config.toml
hidden_size = 128
n_experts = 256
moe_layers = [0, 1, 2, 3, 4, 5, 6, 7, 8]
router_score = "sigmoid"
lr_router = 0.00119
beta1 = 0.9
Below are experts of layer 5 (counted from 0) of a mixture-of-experts language model. Rows are named router (the router's row for the expert), gate (a neuron's input weights, with its number), up (a neuron's input weights, with its number) and show model dimensions 0-127. Each number is 128 + 24 x the weight over its row's rms, rounded and kept within 0 to 255. Numbers have three digits each.
After each expert's rows: "comes after" lists some tokens at least twice as common just before its tokens as in all text; "gets" lists some tokens that make up at least twice as much of what it gets as of all text. This comes from a sample of Wikipedia text that the model never trained on. Tokens count by the router's weight.

# expert 187
router:120126107165138119130142158158154167110150153139158117120129119118135127114162133102110098096119145157101116109176172123142103119095159102110139183143156132150129143138104159138139147144129131106127158123104146155085120119166161142115199117157162156133130170141193131145124108092131123097131135161168118137120113097141103106142112105102144145094163136150082101143144143150133146085147
gate0:144116153154123146111109146112145129143146131095184130137143150102121130109140065099111137115118143176153134136170063090118105130140147100109138154134151117091140106171169142162178119185132141144141145093111182153119121112141161141132156072126120152119119137103144125131153079099137108125150115139141136139128089125124117135146137137102153127160141165163124101160127116101151136089123
up0:148132152128147150159123096091089149123144123176084145070151121154146136138083136177157106139161143086142123115123145160115169099130144159140148094110132174155168144101126135121091148101108103114111102119120097122126128122139084095177101135119121153110114116137094149109151105111124172149128115107101145112137180162136131136133176123154105153095138141113114144091123144107139110143116
gate1:071122099109104154125105115124121148128111163122109093103102121156151121132143078117123146131147119121098154112136174134139128065128099116137107150111117155119151131090121151170107128169104131121095129139144120105158102124142124144101118110147074108118124146136165147112118126085139123100144158101119114190145150156132094112133129057107116106140167121163129111159163123126189142143125
up1:160158115112138104137127090157155110105159099095132105135103133105100137085114146132117125089145121100132159166141102138074100118115139128153111117121143083161126116162147112120122136151126144139128159083096142159144107134107165145108100174115174138156155179128132150151144127141180172145101092084132165114135111151136119111142122142114175114157130167116131115159147094145130142118093
gate2:096183117150154097127161143150152153120131114095071114107129109129130138127097132123152141107125136129110118156136172104134134123106117174112109157122131147118117121125139134143117107094118115145105129109129176150072149142134163124095104168121118131139121168152161150120157074142161136129097151111109099193112145122119104143167099120111168175154130190138142154136145163154104146126125
up2:148142104175140112130165160196124187109129117111103123127095117125117114143141099141171160126125133114110111113129165091128127128104151154144134146115107112128117158129105110063086118132128079124140163135119126064153117121132151087091123153130112120162125161132163144103108122114158110088132116128128131148074101114167124123145112154122123145124088174167133134120117104107151091117124
comes after: " it", ",", " he", "ed", " which", " that"
gets: " to", " was", " be", " is", " also", " not"

# expert 105
router:140146094141162150136092155161113166146182162151144116168140151127125133134116142141152143115142142138157134140135148130176127129130172125096141145105158134131138138172082149121120118139138138133122123101100124120129131155142094128153143085155186161118123116099142122192088098120145164126145149126172140127091106183138129092127103119111152161138129155107128090082132174138142116150099
gate0:123147063147108161179096121140093159144156102108152141140084121105157146125127124071129100138157173146122107119115079164128127141116178123117101116105125110144144145101113129125110120108156127147108146145134132146090144121161134126115141099152126145152142142138128140124097121174119105164087120105125158156135101142135144135149079140100136143185135083118093094102099155131164101138126
up0:116140112175135135174099107146119173168137145157144145140133134112130097186122130103126126115148144132137112152114131153163153192132144143142074129142121108123146139124132117126078155123164142125087123141083172131095133112120112115156120142149132164163127146122115125107128138123103163114119144113107125145156170126092164117135100157096086147190087158117166133130106122103122163103106
gate1:106130128112110107128113106120118125131074084094123108158122136093113122133148112100123133132129155136154108178101155134136126140110108114118109116132170132144142122159086146146109131116165090125138112143134154138114155126154108102145176164165144125136130094122141108157064127153145143156140154124131082146141113138127091071126118133096167170158112134165106139136135201147134091156083
up1:131114129098124135117145109077105181114158146115147116156078127159094109079148123126084127116155107104119112115105123099133114084107159124140075145154114112144139179077132080107118113153125123143115115151159152111127123127107120105059094112131118130104159113125121134110117131121141102107091133110154140109130151146143157134155099108120091169123133162097128104114154081098088127119120
gate2:110140112129150095109129125101124135141158118135145129136120100134135102147099109115183114138112137144136149101172117148132145106128143171137111102087091175149145116126090107120121146114156116147130146111129120113130155129150111147132142128099146109140157099134127127134090192143130235113116169121101110141155140142124121109103128142154094148159161098104133126151127097088091116180093
up2:109171137131163075120160122139148124103081146126121089139101165092127138107092127107173130129136138069205130142142136148143126170105114142136068114120116087093139172119133129141112117102174134132114102128138129152108111087161112135115153120113116102117131125128142102112102155141147130190097129107113145114150103141113134114136112124110089158099106098154131118151152145137126124125168
comes after: " ", "te", " E", " w", " Te", "ju"
gets: "e", "com", "mp", "app", "li", "im"

# expert 235
router:142138136151165139150110152165119142129158142139141091107124151080107104117155145110083150105123141147118139101140121106146119135115162126114148154139157185122166178146135126119136135135121134136106140086075122137101109133157137143087160110144152145076155167084141085119096112099116129090128138146153140137120123104154079091112103114117171154126132117096110094128136077101146129086126
gate0:127090126126110130158089168117170156081070156130111055118126134157137154103140106111122150132121115134157102135128127108134139165117111132166151154107108129147165162154139141101120126087121097082077134125088157165147114142127152111108105115138138136122114131112145106167095137120109111095090101145114127123142145140137124092137146136100098124106123132146120107150133102181094147072135
up0:137078087102142142115133143101105134113094152136137105182141173108134148150094098120125133126099109131130151106091105121154114153132136093120184124095094080147154104143163151125129113158111153139147132096154108134152148120135107083115119147123140104147118104157106144170076147164070101135116150088150127124148128107113087116146141128138143152127109108109109077139088127122162115129150
gate1:128123118141160139136098139116123145113137152117156119131130098149149142106163148116116147170119150173120130054100129118168092109094151082144131104135127145158146135136163174114195110143070136143146135153120132134104155165142143147097115104125119174140152155171144150123124118125123153119115106144117108085140096100130148117150121150143155154150099088078150132162169102143120132134130
up1:160101124139142170162134155154099146134145105142146105093089124095149083115104118116123123160137152129142129130130057147108125138142060121133132092095123132101125123123116154136123099143134175174109130162134135164127136124108143133127105123086147114133123153142160160103157168146124127152139152125085095123123130160122141126084161097152162116146175123060124113086125120134149154148128
gate2:076094114124122095179166116143116099109134159149149148144098136145096132131133118137096136145179124144115119110120086136125120099157136122135179165142084136119134131122122126122111119067100101164120098121125142141123121112116075129136125099140114053086091095101115130158119128105097146085099121140128117116098154102161149122110110148114153146144169111106093134152137134090145111129107
up2:166111137094096101185132126134117117144096094112098119172097153103135076122139118136171135059107141160114111139154097178108169158122125121118150160111170115107142109133129116153138116101122092092127134112133133130099093170114149160118108105118137127074116131129111121093103161143129138145117144129131152143112103122128130140145125108105118143086138129181120137126137111155064149096117
comes after: ".", " I", "\n", "|", "I", " We"
gets: "sa", "ba", "ma", " In", "-", "ga"

# expert 97
router:178120100127163168098153161166142176118153171183140104155138139105142103141126132138136128099138180123129108143146102115199136136106140099127139142143135145141169143165098152138103139147153172133116122102118129136102134116143116153157178102133183157121104124098118081136093117130126141103133125098140099132134141156127139096116105125126165120160108126134139067098125148115133136117107
gate0:133143162169123197150116126148128103109114160140118099121167142111116112114126132155141160096136158082195107134150133145106080152124117116085163176130140156132087129119189189153161122120163132105129150109113128120111127119110140135119158136146141150113137138116104128137121086107153088094133145113139123158156113128118099102123114143089127099121128138146150145108171122135183122139137
up0:104150078149130123101141134112119134125160098129093170136138087129153127127154127127102098121149150126108110155118109101136136122176137084110154149118144108168113125137098087104085191136095108145151139158164081148125112112124144150143108090106097149142126113116103171091120155182127125110117128093134128138090142122111152108120082141110120139161178105106110144142126150122084167131127
gate1:136112130146177135098124131133108168128126152134119121161140093128090136094114169180102140092131085180133081153136117127148113156128151098170132101110100097141157126165103146131152096120127144113122125138154103130148130132069142150139151118106142135139114117157113136106145152132124134141107070110150089078112154142161134131124119154077149080127130146074136124116113169116107137150151
up1:179158128137146134130111122122127154107144084122133145133093150149107121140127137162127157111125109081122134123120150159121107164114125125141167100133144100180123126129145106124061093091169146107147090120132120151127107119105113106128082145158141151124165126135124144159147116144170104160137094135111143114109098139141110198132086190143143140155079131126136129143122120164120149175124
gate2:093087095104133144131132143103118134082108126139154098136138110131150140163085123104161137134104160143098144130186144130131124145129138123126159125135146150141168142134111123141142109128152146137141158103165123161099121137159091115134143083149117185157062140126151106108130091126094130130104118154089111198148140167114151117088100136137108162156144130095147109111163138133118160108153
up2:114078108087080126148140112113131156124128084128117110157124144166141145105073145106147156163149139092131150150180108150144180118179132117098120122112172115122141132109119134145122142148153141115099134146167122152091111157156119144107135108123139132126082125149155135110146060120103153112100121118109098152168151162131144104142094134092128116143097086125143136107125162122130164115150
comes after: " ", " S", "\\", " N", "Q", "vol"
gets: "s", " |", "e", "um", "ne", "te"

# expert 45
router:158132113128133139121152138157120141170172127114120150169182123137121090103132168127118105112096148177127132136129142132146126115133145144109116128128165131151145158149141145159134137094160134111104116087131090115121095144161156133106128096112137104131084114134168093151084122148140154130124088136176096070112082146174121110129120137166139171142186114149133122112165097142120155106129
gate6:119171110118163144123113130111154173134090151139108133138131111118136094127130155103162093137105139138103098167161157123118143125086122141126094123218143150133150116132167141088105147159145142130082086113118119112128122093163166143103143126133124167126123104130119138147111168084074126127144135153129118099110136099128120146142144109168134123104093137092107158079162129149140137147123
up6:119146100109149136123109132126127136119158157166127142112101148132100122119118096128164089139171149131102081164120171093155133100131119119123099124149136173150141082104137117099127157106132096114095110118112115097185125123152188120128106151147149165172133109158102136134117146110124101149136099127157104086129083138110075100119110159142123145131100109098115156094139097113146102148093
gate7:159104107116113095121117135093112133124171138109121152143120098099128110105131124152148101154132135122107149092130124163133114140082109135129132121127139128168149151114155155163152111121138132163122107125108159105141146143175135100163166147103153170096180081156127091136145098123126079131112135135160119057174088094123120126100146158117126144088140102168111081131122099136154127135108
up7:126100121138132121154141104140155137111062112138122146111117118127137124079121169163118114115118118126138120122093121107125149070170119082137184136130108105118137111127132092104125129165141150159132156099130099168171119107148081110099120118139132119101125168099150137167119134161149097155140126137121142166131175101146108150137108117118104114128081162117150098154145196133137147114096
gate8:142077125105120122139138131108107158177127135064114107144165136120140144121173116136130135056120121152135099172103120142168105151102122149150097147078145132129147137111081153129115156098124143142116129107171132112112139124148125168091168111121145105144147143107126113155131086119116134146125103136178133098133110142160135112090111149116104132101124139166084131136150152148144144188115
up8:181101103129131101135122129087116139112134124127129122175112115101135129070140130156124115075098122140114126115070129126157101130134161147140106130104138084134156137119103157109131082112097166147130091109176142117154146159172128120091176136101114128154172137087109144121126140106165161141136107125174129113114129133156137150115155115092087140135123153151111125126131081138125165167120
comes after: " C", " c", " 0", " con", " Con", " St"
gets: " |", "bu", ";", "er", "li", "ri"

# expert 21
router:157118110144208140132114174154132155148154135117152170143176123108147135119161135124134132117123151150112131122143117148138130106134147138110129162108103118113189158125134136152131091136132185160133151082140100140130131072136110129145159149171146153119138092117145134157096130134130154103148093152108122089099088126141118102115101131119155142108170119109150121103129130119176144067113
gate6:149107112127160120122137157161092121105174103154176185100160112112138146112160139122111130103145118116099145123123140160091094119144142112114164109117129126128179129128126135169147137123137101119150159116128129136106157092194128126126150158115127175128096171132149110138115129151140177125161176137140117148091111170136130116103131149094163148129148083173151115097163121139150111129123
up6:124108146122111122152110130113149131137124123082149136161105092131103135137120110165140160163140154132176129067157132143164151132106141163134124143141138108130113125125159138135076132103120144112175143175120131142088134165126109148155086141158086096083103150127132117123114147129124111137124143159088141100203170103120094127140116117149116073105121173136115133136104130110114125150169
gate7:121101108149160131120115108131108161151112145123132128130145142097136184116114123115138170100108138095124139123116104157108129107141118172119151154151140157103156131141134158103103127130153126170136136115186089110145152094141136152158125157118148154116108080122154108111114118144141113105096089160121102056117090083106155112110115135144128149143207117157138161120101111153163136120123
up7:149166127126126173111116086109151143113114130101138127168113137149147103125182174172134101141130113147162129126103119138158107130166104081152139122143134098134127146166135126103136164129173124114150188103155170143120134147145090129098132102108121108091116101130155103131177127100112116132110120118134128133136132093133074104137138135105106070096124174084157129162148117130152126110119
gate8:165130124143138171114120147113122119135123139113125191130136130123120112143141133159127135145118103120120157144131181125158133158041176166120136128150120118109090134150145135149145115119103114138157188117127117118082140138150152114148131092143151092154134127122123125118143150128144127195159124135139147114119104130104093113148143133159142091117111109076093159107099143131123094141057
up8:090121110116145137133160105104158121131135143128095071128124110183138095118087162131155151135147105106137118129113153145112104156111109094140127120131132134131156150144112121153086104143133126110068114151145122163147151078128150106079129165162109118180120161164159109125120131119120110140112167115117099128126067124141145119160103113131165146107142124118096182168132115173128104111148
comes after: " V", " T", " A", " |", " p", " F"
gets: "ri", "vi", "en", "ni", "lu", "ven"

# expert 55
router:166128135124147161132121141150119182129156145100167110111155158139136119113132124098114106134150139138077122105110135084154112094150171107129113140112157144142171118107131152097112130146125128087107132099122109234114101147116130114141150091142147154085140146101147111145103086095107160096090101124119120123144100152161127107105121111133149136122147130128120079118130120101157121105119
gate6:167130113159137125098156127099136112168124174063153132174151115068152166121154134131145163140123135155150143134114120122123113118153123133134131138100111114162138112151124169088112115168107168127093132138155145162099148135117149106110131106172147159113149177108115089120136148113142133137109106142096113157109128096131135113122110138104110140157139122117123094162100170128076102125073
up6:116132153150122143147135081166123192134120148083146125162119150113162164138148082141113116114158108121174083152145108106146143120143153160157124143165141162118141115123136132157141174187151130128096095147125096115129105135149143092077127092132130138123135141108111128156138136114105114072110111156108111147150117133092104075115118145141081124131115150129129157122147100149127124133175
gate7:134127097145107099115149155119124079144149128170152141157081134115163124144126127114133141097095103153088104100080088148120096090121157113141115121120120092138177147116137120113137111160112141162148136106099138155162102120123129124144142111097130114097156151135143121137157136114194159094146136152117082164129130134111125090128096168194136144123100136120108122114086151149128090150128
up7:106182155133107127125131133137105149150132108139103144124124075186157156104116178108132174115122115139131163101117135131077144126116118141120162148123130133140108102132069176165134136107110127129131182149142102114169083084155096190134128143120111124143167113101138160123095123154163113142144126115125131113169125121120109140120146127103150134135119191128121144142134096116107157128109
gate8:153113127116118133082130130162132131111099107132095120096143114125134117114134155120189129102121102120126166094163151102090106118142115222128122106121124152096101140128099152120137121130163163136130134081080131115128111120165111063119095117079147139128166121119141142149176089121123134123152123131114099104139122149110119126091155100147144137124152078135107126121110168103116133148111
up8:142147117148132120122146142121163151111114115121124112074142150126133135151141147105158113111136136160124137113213108098109117082154106185141114128098126139075112099162103174100126099163125122119105143116133144141124133133167139062145112102089131127151206129151116111154143112149129117137139081128108115130140115121124139126084173139131124137141148097152106108113133139106112147165113
comes after: "s", " S", "S", " Sa", " As", "as"
gets: "y", "qua", "c", "la", "k", "er"

# expert 115
router:140149110141171152073110152111121129130140171120132146143104147086127093126110158116129100114149130144115129115105156104179112124111153141093134178106142153159143141156130112117139114119104108154130118118113153165081148131129132113149159092134165171069143131106139126139104077105143168137150127156168074128132111148137117110099123146129133196136121168129116117126146158144173098124135
gate0:114163106109174139108147158121123134123118129168156177119142154112135124112158158133167118133142135169097167134114151107128106129104133146086122116056166120131154148136085129130132109122143127127172162115148108113075130137139099154092126126132151145115117113096125139096135129136096140132116143158164099166113110109122107137116173186099135154135129140112099096178154077133140092135108
up0:147127110109144136120137125089086141105081133119126180102134131095174142114123177144132100135126113180137155113116089119127106086125107157095170112100098161160132112148095142143096116159133144146178119119147121121103105157128084119142093119182115131133130184104114147143123091145081141135099158156137108150139136109129124113098138112132150129147100166134099141126110124096147121082150
gate1:131147135114154127127129102130113102156092102147107122134105149118155129139085150127128083077112152138139097150082192107133119098123158106131116130137138157176155134164127094147116137153113121149120114159158110149118092134129091128122145167128145146083142127086141141165091100129143130143150083118166101160126103148151123144150127112113159113091072173142152080123141167135138117123150
up1:130138131131113137132124119159180075134099130106082157095107120138153139129118123122134143133095153181164111122126153102096141139128105144114119139091112170143086098100128113133096146098145144160144173072137102128146140086139091133162121145124140135087089114153115130173118153139144105126094142122109166143127094153139147156148136131170128126082175111139130123142124068148102116147127
gate2:126073084118153115100102120094118101122108082065134133132109107130125141132111105120119146140105128120127103134123157159114114110115146105079114139116129139145153103149163104138143134127141093125133157161177150144060142113115143124135124092135122192078125114149137101090104109139167137157108103117133093125092079175137150108153096109122100138112134132110110126106104092140112100136151
up2:114102155085139119121142151119105143141117155148132143109156126143103125155084097141103135081137149090092117144102140116130113077128115105151132130082165142137150148135115130107063137095154168143138137146131134115131104150124105159108122102106156147122117139149137137149105080122099149077124101117067117140103089166107176134105169098116125107123109105160156160131155121127123161101104
comes after: " ", "s", "e", "y", "ch", "o"
gets: "man", "it", "er", "ron", "ing", "lect"

# expert 174
router:172147132128159144092118168172150159140178156160166132138129166086138106154119133123118124100141127150142128136144138091195156130111186116117126142112169122112122141145108128114126139143140108144073149109120113146088129144145122153128167074147180135099137169111146089142078117140110148104128144139159120124101119158163103084100113127117149150122133121137122114103126158116133118127102
gate0:163125108128142102142125125132107139121117111132179143115134160168111110113124151153150152174108180120129166157145094097145098125122127130142149134198156131160094148094141096125123159118150120096127147142150130125167150085110110183168180085170102092112114149123125144156129107149134138120121134127123136129107147113114087145112113133134155143140142158121118104084094093149155113086141
up0:145142106131147115132119144107116128133098113111108166101098067150151167158126131158142146139154115074155127133123157155121140148126131155153108082116104119132121143144174162169113073120156107158129149087186117136134087111083136136140138160142151120144120119152120134161099132121153129147099086124153132124174126125125137140154095175148110147125139133147093084129119123180129143168116
gate1:120111120104178143128102163140179178112141149143119132109105163111091091147110126141150092137130135159100101125122086129169139145141126115161123161133121113098138163124141128111105088124148106112093142116134102152101141118095112108125163112145171166155092135121094136106085171146080127111134147099165146101156131111163156093127096134125148144126139123151104116154134133092090118175105
up1:133155093162102136115168113136126117150184119109150137144152092134147089113132108163093111080133148110158125141101157162162087110110174168149089114114115089148125096103111096088143151157118135090120106111161157152144142111139136155157068109126105098139121126156097126114131145132146136113134111140142084127136117176144122120136142128130147099140129127134098148121090121065119111161131
gate2:142098113171138111086129131134107132089136127136153122140134139080135127085115169103180106130128093102181120116146109065156164116097149161126125139098120126100136115167092123163104129120132134110106130097126141146124127121148106119116122099176136103135170163115108124122101095166154097097122088099142114122154115160176096115105125112159151112136136165109124133140093173141140135118153
up2:107130127094127115106115118103146131167127098088137120127168164158091155110150119145100140158146179139084132179119127128149120151144082116135112115133153134177154099124113148127127126139144113132160090122185115127118127090095129096109122115131120165111095055099145131164128143146132152202138117130087126183129158103119140114164145119120128137140114124119106139096127097123123121107128
comes after: " ", "s", " w", " do", " W", "hy"
gets: "s", "ro", "ra", "ar", "t", "im"

# expert 5
router:153138133191131163113125137125123152132142144128123126151170112128113101069134156149146110149171147118102128139108157145130098124140158159079101153127179105150139145117099160135155152146087129135164142125129092120135113123146128110137157116139187124122162109084127077124135102085128158165107097087166117133094142147152118093135122146136161133090154144109128103126107120105157126098159
gate0:115132116162123130112147138137132109111128119113150149135134110131107121089131112108147156137123152083116163157116152135125122151153165104120113181113160139139146073147085119143139170116104157140168145146116146069203080096129134068163146120160151155149111097126151107090165105120145133161119123100139124156145169082148093136111106132136114110122145149144123097129133126116124114102132
up0:145108131110129092131148147157108103151172135184096151120121178109134104144113149165108115086144106104154101125156104125083139109088140140149167125163112126157122146123152107130180112135102098116117102143128127129103140142115120160132120145136095144132088165155137153160145142158127137093094137144137149165173131133113133110112117140090140132137096132110198157171128087107146164151127
gate1:088133153124184170129106187150157127110119139163127105085118113104107114107081117098153114134117142118094131146095139135125102099153099140109106140139136165127145137143150122164160127134139145122144138092095131163134138121115133097101132123117117102145159178112118136120107110163143122148126092095108112126098162138150162152139149117173136163080152111138112111093150158168162171088135
up1:153077150149165165145113117135155093114093142129117130102128156143117125118131134141208120180116123130093148140128121130125139116136136133089080127149112110119132137141132128131183096120075133141177098156103105116128122134126125095088162128154151123171104140146134153147120133123105117135119127109147094082121089120139113090116141129136148172101168133092075075141140109113126122136158
gate2:153118161122136132115107170129125154121070148186095138130106112112097091116130122103070101104120108128132129097150175082155143120121122151142128144144118116097136117138091125120106174119167128113142132150094128111099138130123100109122122087117133148146195099150115136071172144115107114135100167101125073122126128109188148095129109130086136115129122144126116144111147116130119126149155
up2:147111152092095161167140124093101117088081147097135140139133105091076101093168122115081104138131152138140111115158156115127167114114145081114111127129121166107140133114146121098126101164159123118179078156099128120116116112157164138119147120151159135170162110108128105085147112121111127125098144127126122115111155101177109099144103157122100138113116098170122135120168146138146131121148
comes after: " of", "al", " the", " National", "ment", "er"
gets: " Re", " of", " re", " Con", " (", " In"

# expert 110
router:152107159110136126084131180127123132164160145180132127194130107081162140146152141095141136107104147130108115149108117136135128115147152125115114138138181123110133172133113142153127150107125140103116156058115114139126106152127139123097149115132168115085127098106174112161094116121142139122123123102129113131148095167163102109111126096171168173144158126144117097144164107117127096122112
gate0:122173096126135164133133128158122136147147116178112107130138126123138156153151099176131123065133116106101091123108164146123110088123112094128110102081141107172132112126156148121113119103144126119085119115127128171163091097163159146148108155099126120129086132107138096151129120177162161142118137128121156140109119137143132095176139163106157121161134137126121070122176119106103151132138
up0:149117146119133153110133129113130158137103153105104130135139089117146099119093096138140116143112144142134104097116122084158153145170121090118116103169093150103163133157128119127180126117127117098103129129091133099062124134108110095096096084120109135111159115102139106156122105065149141142124135126128119101157154077146159133140154102077120141071093138095128159109111141114122100128149
gate1:123152159159121136149103113153069075170111123173165128151155115108143138142128109124138115139145162099111139107098145148104107136139136111105104092152166107109153141166149128140101123114074136157140135170133154154131146166153134132125129154150160070144133131110097116114107130149116096098180123138129074120115090117142139119124105117142133123133147151153122173112116164088093135099095
up1:139109104123125081106133089129127126100127086059096159133091133142095146124110123126132136151143126123150117104177146135165141148149104122133143111115069095141139095112113147092159124124153102126154123130102152130108135083136082149128114089106132188101091116125108090186129166133140103138081118095165107142156125135098131130109141133150137143094137127127098126137158146140166109120144
gate2:161127120131099158119110142127147112161145134142117135142134085134137152107124155116111119110109135093115130162136105146132073195124102127125147124131166107147142127101102070137130135133109130133179117145062106104145107124158129104130139126159142079100112127101160140116149134119176099160108142131111160159105103153118118156107101112121174148170115124122106123057139127112124098161157
up2:130145131118153170101133123159145138131124102093142147120157091117081162114105116099149093131138096127143175140142134126095123099114093132167108112101138113169133127145129124116163148140140111123117085113130136184093150136148137135109134113126155119096121096080113163138149137123065176116127116129137094114100135113116101128092190123100166127113160115131151070155132146122154171113134
comes after: " St", " st", " H", "ra", " L", " R"
gets: "s", "go", "am", "ro", "way", "ma"

# expert 176
router:160096143164155133101115154149130138146152166163162113136135176147132117136149180124135157159100148145058129158115156113195143115123147143122108164128134134148171119156117122102111150141134133118138150099102103137138118133147124126106172127179130136101128120130144073124119103149115142128100152137119119126104130122148118103129106096162141129100127131089109068105154063105126106109117
gate0:135128156122099124105150125184143113155148147138147167167101145141132132098133151128115111128130114149125160148106144122099130132110133140119120167124150105104150152144127159092094131098141130128106187132099136100117131172152190153139147139143146144107098134117097078111079136151132173148137173136123139140141145119153169159140100139133179099119183110118115093130138083091132124096153
up0:173140093107101133123133153129138134151145169156119178132149149081119136134115083138158088126146149140106080124158149151160124101128125124148091118152085110111155157170097125134109125070127142105121120104081167157141157093095110131158136131144142120134131108091137134121174138118102154118104125093129107168108148092112132114134174132158136158134135121148153106092117137086127122161153
gate1:130129114139119134128112141122157144119109136117097148178077130097127135133115126105106119158123125079103104146139111105107140158134104087182136151116140151143167122141120155112104153151162156120123093110113126145105139165126121135139121130150169136102156174094114100124111126126150094146071095121084162165124146125123141127175158114156162134115157142122096115173133167139133189090163
up1:107142158176108126112137143111163126101114109164097125093135166176100112140151144150152149114127094145154094156123113118135097118049127143152124113147134096130138162108150139114121117091129138096114133160128113120138116163130127098158138131130145121146141164106107131139152120129103187108158173146136161129111121117175107109097175164083152136133125144131127082134080138133120175140117
gate2:162176079107184166167108117148133149135162147165140157158157112166130129101119129127116139154103184141109142116149114084142130115162148145120115148119189108109172090124145143133146138126117109105095125115146140142129084143157158110144163115105119135110128146133121103136130150119111162170119137176110105162184119102088117110125141146142106142151122152166130130114133112095104128135151
up2:156123119137103105119120088124161106099132143118050146124162157102124150186104166180115103134117136155136115144118113124138135113111139160131126141136101122149123142103127145096067148139120134140112124139167140124097129138131117120140133121119149094122142150120098124155129120135166100136144097084184080118103120153077108120132105159111123129128092078159167160134114180095121106129116
comes after: " in", " ", " co", " re", "ce", " de"
gets: "ta", "na", "da", "ga", "as", "ca"

# expert 184
router:167135110161173167119112149129152151133131142171121138110157100143157143115140142120127099082149128156127096136133105119110109111146120114107160160139145188147178170153092158126136139124147145100121165091137118128115138096150104104148161097129163123123137134121136113126131150098117173153108139121154119090124096114160106121101087133112169173123180129141105125110113122119160139059122
gate0:167142101145140136124134136134158147150152146091132182135146080180179143119111107133145129089148130131169119140128125146143146140126102144153150150122116133109197119137103077135162106143126138122122105130132101109130150098106158152137118122074148129191126160146114113125150122121101126101114121153133109120104160113132153153127147104121153127065155140145068082102147109126121144150160
up0:140160100134141078079084125143139147141134177093100148084147129127141169098182168115125126126140132082090129139133146121141127124142101139129133144142089132141125053160124110105118124134133143154105112125158117134159121112106178103135121131093162105179156155135124083156162104102085131132144111127114150127105150122127117160136154117150098138127135168129118097091110129156113108133149
gate1:094107154117151170117079141152120147131118130088147159121133169107151105118127122154092109072132109173103135117124135082126096156132173113154149132151162118121198151154101100129137144087101144107167114080088145145129139126113151130131121116136144123167134138109117179139144136134107171149134131113124120161101110087111124128135139130093158125117174124096127140123110100159099106122107
up1:140135135119105110142129104102161137156129159143134130112077120092135185152143079115165131133163124107166113099137158135122160171124151134125094128127091084151118095099120160131134153137119101135092146169161140177146174142115129148123116130092154167125131147125160113137162105141088086085174088100113134126121142145133130127110100147153106127132093172133108104160133114134125135096145
gate2:108100086158111141115156152142151155168152124133090138135111126131114173181147141107125081142140134154102136082106115137107116106135113078157171149120157150138153122140134113139141139144141106160099142141116098130171132112146181099143152130113133118145134097094162125171077167131139124173103083130117105070118147104110113122134121142143149166090182118125135126128144113132148124119142
up2:125105151126123172156118118141168143142143133145075128145092121119169150143130152125127144145125107155079131122100114121131095156124111132153131148140161151117126107128097102136101147173118096170139157131126130092119103121156141101125110073106117127160110112104151178169066148146127111180099108117156117068120150120132144134140156136155146131158137118167110148115116094123132127182094
comes after: " A", " M", " G", " B", "A", " H"
gets: "g", "or", "en", "ir", "and", "th"

# expert 28
router:131117128125200146091137141131143156141145138166148117172143144113126142144123130137130155127127139160133125118126114139139173138121178143095129113099153160127179161152105147147137107092121125136120140112160101169112157131140116114154158087183126114103088150087153093128074122096155135102109103141155119109108080150148129121154118121121168153088150128135159086111106132113158117091135
gate1:088110156150136185145107129125107102093081116181168139155110112123124116130125106136120110129116114133138108114161133152127154163162125123073073132111142108125148134158108130136159139149101168108112099140095107153126137148141095118116162088141144059136086094119123113116113134120137118150102114090118117094126136140123109129107160120138139099094108114119127110138129109098088139117206
up1:132134121161099086114143130153127134154110114114138121100158119131178129131109171179146141153145107119105112117117111144135111087107143133163128131125145127123150088092147106096139084131095102160130144092159156060154100055119131134107139147129105148116164133142102104164147113152148077150164120130163147091139118144158102145132112104117118150129113145142144165109136135135150074132145
gate2:161132102135126113137143136089113138086132148158116163105131165137128126099148151171144162086150133141108124155107145126148139128104137171115117088140161175119123144071096164111113128116124169075123094146133105165095128153175133112098105128137134101158156132104146112129102109096142114114123104151091170129091111082135123121091099100120147150098109172147117110125135117146116132110171
up2:112163138079131108167121129151111130105093112085127092147169137177131128139140124107139124143152154148124150148105127145156142147150087136128131141130090133105122102108063119094151117123134120152102137147120102130140115070147120159171143088141093155132112103121122114096139142112086183139134147102130107174116163160119162116133105116189074112128101123139097126133115110109115134143104
gate3:086076123141133081105119131165111119172118149148130115129153091121164103110141138081144146128128116132127102108133133077150100153120141140107158112125138132086109151126135128163132118104094114162126088156104115156121139130138141113140151091134137119176114163104114108150124138123074170141083117125099078120157168128161138115112146137149166111105154137114105093134086114097170122139168
up3:154144128121127157180121113095086163126153124084131160177110139140107147128078140115138115114116108132094136138134131126119129136111103115103107149156119168131120141123138109126148120156135144047112165108110122116162128155140123165116119152149100147108114097141135130124098141104159065191159153101152153151105150095113138156134107151122130151134131135123117133188137095168123098161142
comes after: " ", " p", " |", " f", "-", " d"
gets: "ri", " La", "la", " Ma", "ra", "li"